Weights of a small mixture-of-experts language model, trained from scratch on English Wikipedia.
Size: 12 layers, vocabulary 32768, 96.7M parameters.
Experts: 24 experts in each of 10 layers, 320 ReGLU neurons an expert, 1 pick a token, a softmax router.
Training: a variant of SOAP for the experts, 1367M tokens, 10389 steps.
Below are experts of layer 9 (counted from 0) of a mixture-of-experts language model. Rows are named router (the router's row for the expert), down (a neuron's output weights, with its number) and show model dimensions 192-255. Each number is 500 + 50 x the weight over its row's rms, rounded and kept within 0 to 999. Numbers have three digits each.
Before each expert's rows: a language model's description of what the expert responds to. This comes from a sample of Wikipedia text that the model never trained on.

# expert 12
It responds to: Name-initial capitals. Single capital letters starting transliterated or foreign names, often in sports tables, e.g. J in Jostein, K in Kodeš, Kh, Zh.
router:504441443471459472583555460540582488517466448563389485481520513502507540473506523507487528480573537477407486586385441355512521461537509659482413513420472506423448496554538534451455492524527527
down0:541417503521580441305454504474497443466470545537460576539576568516486489383588499484478576602509451401501461514554590518510611538549557501514452417547534465472431567494522576568516585480445555
down1:561462436457533436399495529527461513545492504593419467511508524477446533543499468525471512582497501479420390534490467464498444428450506485597540419510478502579489499526518493465531508566434458
down2:537448550510588532479637503472526449384511503476533479463467489596413593484502525558514488495495488529449556553556506570456513558497429486532402464440515518522491426454442510597527445591584545
down3:445484397440388445484472466514485450465501527522467502447459544484542488556676478505523537485547420563494475522558419536466506476527547539404508469553567493504454470464471590573612471464590622

# expert 21
It responds to: Word-initial fragments. First few letters of a word split into pieces after an article, such as st, si, cont, exp, prof, Holoc.
router:476434538513457512518463544443483437400499495469522521553503565530518461430525526566592472502490473474522497498465486509565411511491475545444450524627512495516489537522564488464491464460580507
down3:548458508560502476438581542541404544461491444583505446430428498534556436509508521579467484506483529528518445489516516458565502502506649513515494527562507347484468484516554483508517515386509592
down4:502521436448438581559487445439517433512459450572462504377524492506437554508504475507561476571554499442600488554442462520525505588446508510386540502411480390415474455531454568411474532516530444
down5:463562480474554429619544578469556475452500537476463601489496467486576509479603448469507444440444530500503470436440491457379524436473485430474479532437498548523489472437561460553397460521456512
down6:521566493672448519552457471514506465380438476457494529532527621471505524553422446478469523533459510398398551433478594536434574497546492532550494479450561329578514554443475424488477549494489464

# expert 20
It responds to: Sentence ends and titles. Sentence-ending periods, paragraph breaks and words inside song or film titles, e.g. Let Me Be, Love, chart. The.
router:510436525515555418574498467598441462497603441444500615518525470471542552464499449557504532527480504411498491533468483493529480543498590516494509511422386532472484543431448409517471485490491523
down0:509477512431414494421497534514470558406518496576487518414596542521523433392436431482486495455514497453562573492619564417580501412517541411496466438496537579527501466419495462581471518472487554
down1:464469463414529548545519465542425447572577527515473580502512403485481467550448572516500447521562521541507514550457467450519574484493514452550479556443495527470402533534529403503410399461467440
down2:466481410398534584527547552380397491484398491573580430492438536426484593457472512591534560392480424486437471440480493476538397484477468526555476448488449568464472470501463478373536386469401483
down3:527497472457555479516522616506583475569466459450516468438498551494487495485495424527441524555529414458505529503429545458498581417515468434497555453490516474480571559402426514522482553508513503

# expert 16
It responds to: Math and table markup. LaTeX symbols, braces, subscripts and table pipes in formulas and tables, e.g. \otimes_F, x_1, {, $, |.
router:531555467455439414455478497459526473507397479504455536579552518505471521458458527454448526510441510500500388456436482446395465463622518464597447600550550538554520582423444551480497544591471539
down0:506441516471503542500555418540532577527506612494441504422665548455558493563507541476415525519530544488485476477502452587590479472562426501465539518517496459512501494412487379456429510512521507
down1:615528561494555665465456492391533560423466591472526484581515528477515526503520471443456493483514438444428468615475512536492449502498495468425522556514544514535486543491528428497465511504506453
down2:546549477482522427395408449468491474514430484422490547480469594464487530489500606411478611549495426477521469504485428443413481521486482446536423515510501542484535510446566494530430501464550558
down3:465492509388547523483505537511610401483582533421574494584484419560503460530563386488471513519491542550571417513517594463561604464440488605499477498469539501508454546539554425406555343419497448

# expert 13
It responds to: Sentence subjects. Subject pronouns, names and relative words starting a clause before a verb, such as he, she, who, which, they, surnames.
router:405393490589512501470533504487502545444450496413614483512565454509459514474404503546498517573485571450500517476569563558467510552460506622471494523513630515505436598499539589420411540503503444
down0:575471502532523396483515508579467512542541500544425522534471485526469431566508472576518620520440528605529480487453520531534406434483474474511542447446491446538489519358526532358555489506468568
down1:457460496418479535483468453552576443482539488485459494456458507525534457502466522455462460541483461533584476541584380515578496467500547564532535414590563454485432558536503545540428538513434637
down2:496418521490418488472480560466558454513499473436592506549532438522513482446491469484452556503556558658530533607513466567465493522468490543440522511443590546444480477415564483516490492444501485
down3:481538501543469535511481471484572530469502439443524440484508457433558469524449482531568615503490388418511605565509531534486555522445512392518516552564541450546455478424522475559516601493539494

# expert 14
It responds to: Determiners. Articles and possessive determiners after prepositions, mostly the, also his, its, a, e.g. During the war, at the start.
router:476516430436551461551476469471536497485474412487499436552468441506491524483435519519456507431480453541547464504455520514555599504467529538518479565482537498443466461535488526614523551447423436
down3:422468546500428546508475449456497504537446532452542649482478519482509600599468558482520583567473534393592521482436516510405427512510549497565496562460504531432579580481532564547469474521545513
down4:573467525524490397435578451475542436522416459507511518448564542495459461520582507421488486393454538476469484503498589507599522471491549485507496543427549497311537499562421516552442397514480472
down5:519571459478533485515406498555445480465545508511510454470454521387460483455480479489526527487625512570438435526538471519563574525651472394451486548481524504571460501551545462538491526502501490
down6:474546492552562510425459407555450482502474599484429511572552493489415453501481471515527446538553431489459601558544574458472560520544508506511540486447452508461449465503464515551514494447533542

# expert 22
It responds to: List separators and credits. Commas, pipes, dashes and and in lists, tables and taxonomy boxes, plus country codes like USA, AUS, featuring, born.
router:560462455463391446501506499475481462481494495477451410530498518530491421431529404437507518419465467542567472468400514513478508482532441494494441515488490538456442496505496554436557437615604397
down0:495572482472417532373496486501530433513398482421567427532411472525519545431456566466562594538560515579482456509544521520438467486425426582493477493571541530457468551423517507549513458515546474
down1:473387543470401578590521494456465516472540468544474538563469482421542592527504477485540607534518535385571554580484540499495584493508453546551529514482529473396498398512453540465589443482497472
down2:518410557448402530512544524543579537493522549537467486492488511448497612458507457434537532585415470379515465485418481484554468512534438535492514481463426536548490501421601512422514494506570511
down3:539490545525416464506450548505516511494449489505491543435471431498590449445529509488615510455554487524501493462458502514521454505486479498509556463526508522604566515543503431582475489602540598

# expert 17
It responds to: Table and heading structure. Line breaks, row-opening pipes, list dashes and section heading markers starting table rows or headings in sports and discography tables.
router:543445495439544462573547545533550450447480403505526514445493474481472499581500513491430466493443437397539429497444502471546486456513487523496598510539506584514519570495480401621484500530498465
down0:486483421530474485533524506524423523478514610504593547554470535453560455534508453532470424571477471564420517491452606491495457503414467541396524563382407439496447460438497510523511493552501466
down1:516524574546571463564546456436505382356529452486574513506489581490534537415530525525572474514530521469543444480436480561547424481495589448492492497478526459542507485432429450564470558509521500
down2:455528489508467527527518537398503507580469502518489491511509523580469532555523523617523432526579420528411511507495518450474473465386444527537436519521386479574479568531421481525437476477499442
down3:469502561518442490411407562487607464515563520515528508531519535373538486562437569485556517474476337511477492642522457415473462500575477535434520577489471522564510521440477513463447460461371568

# expert 3
It responds to: Job titles and roles. Occupation and title nouns in biographies after a, as, was, e.g. Chief Executive, politician, professor, appointed, founder, director.
router:449431487530526486509594524500537490537495561481520540553487479449479450545539535461487416489481455561604550521576419582519387514448536514525500538465418465439535427536504524466558424492576467
down0:528536474539554513532489439534495532503377435515469483490527527514473574522431519585457502561525471514463465494446435521514497459448516581447464474433555565429488470539379572436556462593489458
down1:522541577521539556454469491434497451498516496570504509439442490570469465487435433467434617516526540485517439450518581486536574404515486500649542534409532431522521449521494557431441425485476457
down2:577580447528482544435398561477407476492461455504447476530563426472531401483385542517534603455501379613470424481495516445515470601497547490519451556577549492422501535487578377450504501492572504
down3:511527456544530522399547551557418480467544546461434558546414416524497499402629449496589407480523467586495542478594597447559499570482440488586614489552475520507519467491423540568531468525580486

# expert 23
It responds to: Commas and parentheses. Commas right after a word, plus opening parentheses and quote marks, separating list items, clauses and appositives.
router:549502546452462508502436512531446393425568422602544437486459431402510541516458489553444518497570526485435596568534504501527550517540439571523489535459546509442528526556452465509486428557482457
down0:568435533499536554530567534490435447496493572461543435534492527561492504521607547472469518508465450559455486514563518509479443561460450419537506439552529554501470441584503584453589560580362423
down1:520553499534560495444448595557418558520502521510547451509547507540487486469510531514484382514482479555450513635425516538481426487583448569464448433520537433505393420455466462591580592479372513
down2:557474478536531463522486471473582514550480501481462408564436500503568523394454551580459408458432473578483507402582560457537505487533491416547486485488501491523526517536550484665521497508500389
down3:504509503481447393382475442525513589519513514541576552472553447479514538493512534536452472548575483488507517632486523607517549526508430557550496510524550553426522523515432457468484474581446498

# expert 7
It responds to: Adjectives before nouns. Descriptive adjectives and determiners in general prose, such as different, certain, natural, significant, strong, great, a, their.
router:516571471498565508507516477570482441527517539509447490423572524556472503481564553536468510481490584419538601613571437484567492500488525520469489591498532510506393494542538476516475480377481501
down3:511507399560427388501474417433431481495491466546485562438515511545529461523558440538526484414478462371538567429546531502507470465510499394562481577502516534469453462500611426453511616447514489
down4:462553483426508503491527536443452614514478539523446490442586545520471408446446477482531507465472414509597444397501479462477506471563547449506478472448472459471530523506548552577530456461589454
down5:421501492460591520485466543493422518549510488543502448479527434447449445487576520557500496545514422464386426505471525503484533402559428430470515425441551471511432605600464550459469583496550514
down6:601599447511424498554497490555548560436538521530513465489495518522460591531535453494530623420480504401511555507487424494490495452469564362485432455487437501553342537505544543510496531542501507

# expert 6
It responds to: Geographic name words. Place-name words and endings in location lists and maps, e.g. River, County, north, Airport, Avenue, list dashes before coordinates.
router:522458457515459453453447467468501632497484564380425543591414430413545517550439472528592532510436471544523468462537536443516487416458427486482460526482396555500436481440443520523506413557490489
down0:557545563435517531476500485479524438550463504442496548440478435504418505535468466524618500550525468472433575527556426553556550440574523541496627457505631500486470468484577481420473508531433561
down1:535532552464505483506483477587540422458500473524610505487548531486554518364504483434528390582403503521447526466538496519530443545445465418404503477509429400513504508479507472497467461541562541
down2:496512459486554543479485552487462534528490536497466470539610382456497518488416466446526470455476520524360513502418471497533498413453562529407494506625524444448539532400520461510429485489504408
down3:558465573487507473445491538571502420524479535539492492483529590549439495452500466553483407526454499522414511491434440578467513523592484509489476488488516497462520407622479518443466462512549500

# expert 2
It responds to: Prepositions. Prepositions after a noun or verb, mostly of and in, also during, throughout, by, e.g. Gazetteer of India, serve in France.
router:480588472480617511550533435501446449514478589603472490545470468495520432500508541522457544495429474443582546522583530489566450475513502532499484505478445501529538544555566402513491562482507572
down0:437558493520487387519446454535450473475573522490487487507421504543533574473448407479587602427536424602486419459386519509534520492532495550602486531429466492477537502534477423564452583479473530
down1:497458426544619447512509495516522526428535489548486570508544423510527454513503495604495517530547539492467455525443470498526494490478484503530539526453562414438532461493456497416506578526535517
down2:512522473624614515449465530520443592497478534489490437413624480599565511386478540501458416431552496474412536490463522482460466521506529502477525543614486478483540503469587569510392541557490574
down3:607577465518510495477447514434431542533546515497478580539453565502532454492543374490444530440600472427481543476386475475518570552451531563523481483545473554557396451595482402481488419461447445

# expert 4
It responds to: British place-name pieces. Word pieces of British and other place and club names, plus section headings like Career, Reception, See also, e.g. Morpeth, Kilmarnock.
router:494500467457453483456553593418507551453541546492525517451491449417487429518455486461460549488495615584496576438534533509546396414491473495433428529448446509586448521429491481578571500521524520
down0:540474505555430456485505497578560500437474468552451443443495508512380568469525576551527480562556486522537509421530445571425525515522500574473542406410500464580484504466508458474542499463519519
down1:640488499521564525473490564519489459456442488578571443429503500552526466449516473584522574439466516437516471578428484492508462568489507572523521452564564426443496456499523552430414500492574502
down2:615484515460512551458479500551516478436599561576443488545538457444511499469548468510562432398445481536548551455564409426569545451475475549511542449491553469493545406576436450579499463528485558
down3:585509524564490455499503447466496558528535545585497459371583501468491514552540493507484435435570524556499537547514521409449439515498520451466603483463517480409490508462441477561448534480517570

# expert 1
It responds to: Table numeric cell separators. Pipe separators and punctuation between numbers in statistics tables, like score columns, percentages, times, coordinates (|, :, –, °, −).
router:506602488452591494534469511456421555452562499464506538535580527458548501458594426481524564461507462546377533438451489506469488527472456470502506542500525510582531430549451517581406453461512528
down3:503572583518431576450418413507455532509434505458516478459502422516524538459512499562478505484499533558525515514593481443542523440537475523531407447528477363482489563455565500493502573488556456
down4:513539452528493529467476489511506425452525501472470481429496515493542456478453467490526622459444475565493508490537490432471505430488474611518543475497547497526434587441590479528544443503558467
down5:540431462454459515502491584586368509452562501568528477481592399505578560506460481501530458548488505507593519523448555475493466533616433504516418488457463500510569534474501506460487389492563567
down6:537454574462449457533452527483378492546481483523475445534612558500464410540518476476449419559365410506520489532499532477425484565471487490552577528535482517522458481464496497530529469509448524

# expert 18
It responds to: Word endings in music text. Final word pieces and nouns before punctuation, often in music, album and genre text, e.g. Britpop, Electro, album, community.
router:518518553418451530548575537434461517462540399458506589558444428526485540491441466512500537571606514475487557498453469473531524441509513411459524471475492351447461447585592503432520444451519537
down3:496459489508650481510458469430528481509501488448538555461466584486562574452513493516432454522489516524539518496582402501498454454488472460497477491467447520562509464501551480515519485450546517
down4:436467429499351496489485466575497547546499487564399395559455484478473576541453542460532554606486498548465525471503487400609503585507504511454527530520470465567567436517499528564553435472516491
down5:504564435494438503360445524492526477509433545521527493439431564509497469518539464524545527479492413529494476543542498539419445410476462477529507527478477553560419599554520554426440562516480444
down6:424463588531649556509458478504497481534525504532505522497360478564487463471468507539490503435523477504531532392515485499454530488424485569507500486517597563605509519419498549461531478511570487

# expert 19
It responds to: Mid-word pieces in foreign names. Inner syllables of Slavic, Latin and other foreign names or technical words, such as kov, č, osaur, av, cin.
router:497420438554458519510489544523569466566451446509558480452442483480455540507463415452455539509465512457451523529441475579496509504432426499547463461515551513551533557470475553396557453445488503
down0:555488469576421509522496557449540479452429541500468520503507583429422535556485552514476589458521480436535504395558412535534477482463416581570481470424529520410473454497472562419434593500431529
down1:545514467565434527531466451528439518488516450471545554554531470495551435488476431557474428522495513413444541526633411484459444438444401501544529525536469504484517489462435575507567458460485514
down2:486547466510499396574485564544527471441530446486550496498494501468426500506502496463593441467543533486439516560555350471467530533443542440416504540563467569558517553505469505492595506450532519
down3:481509475524425416510476489477391419491498540429467460521546430522469512429436548523494560609495561578464424481459433555422426463574457614598482580480520455542478513467510563539562474427534481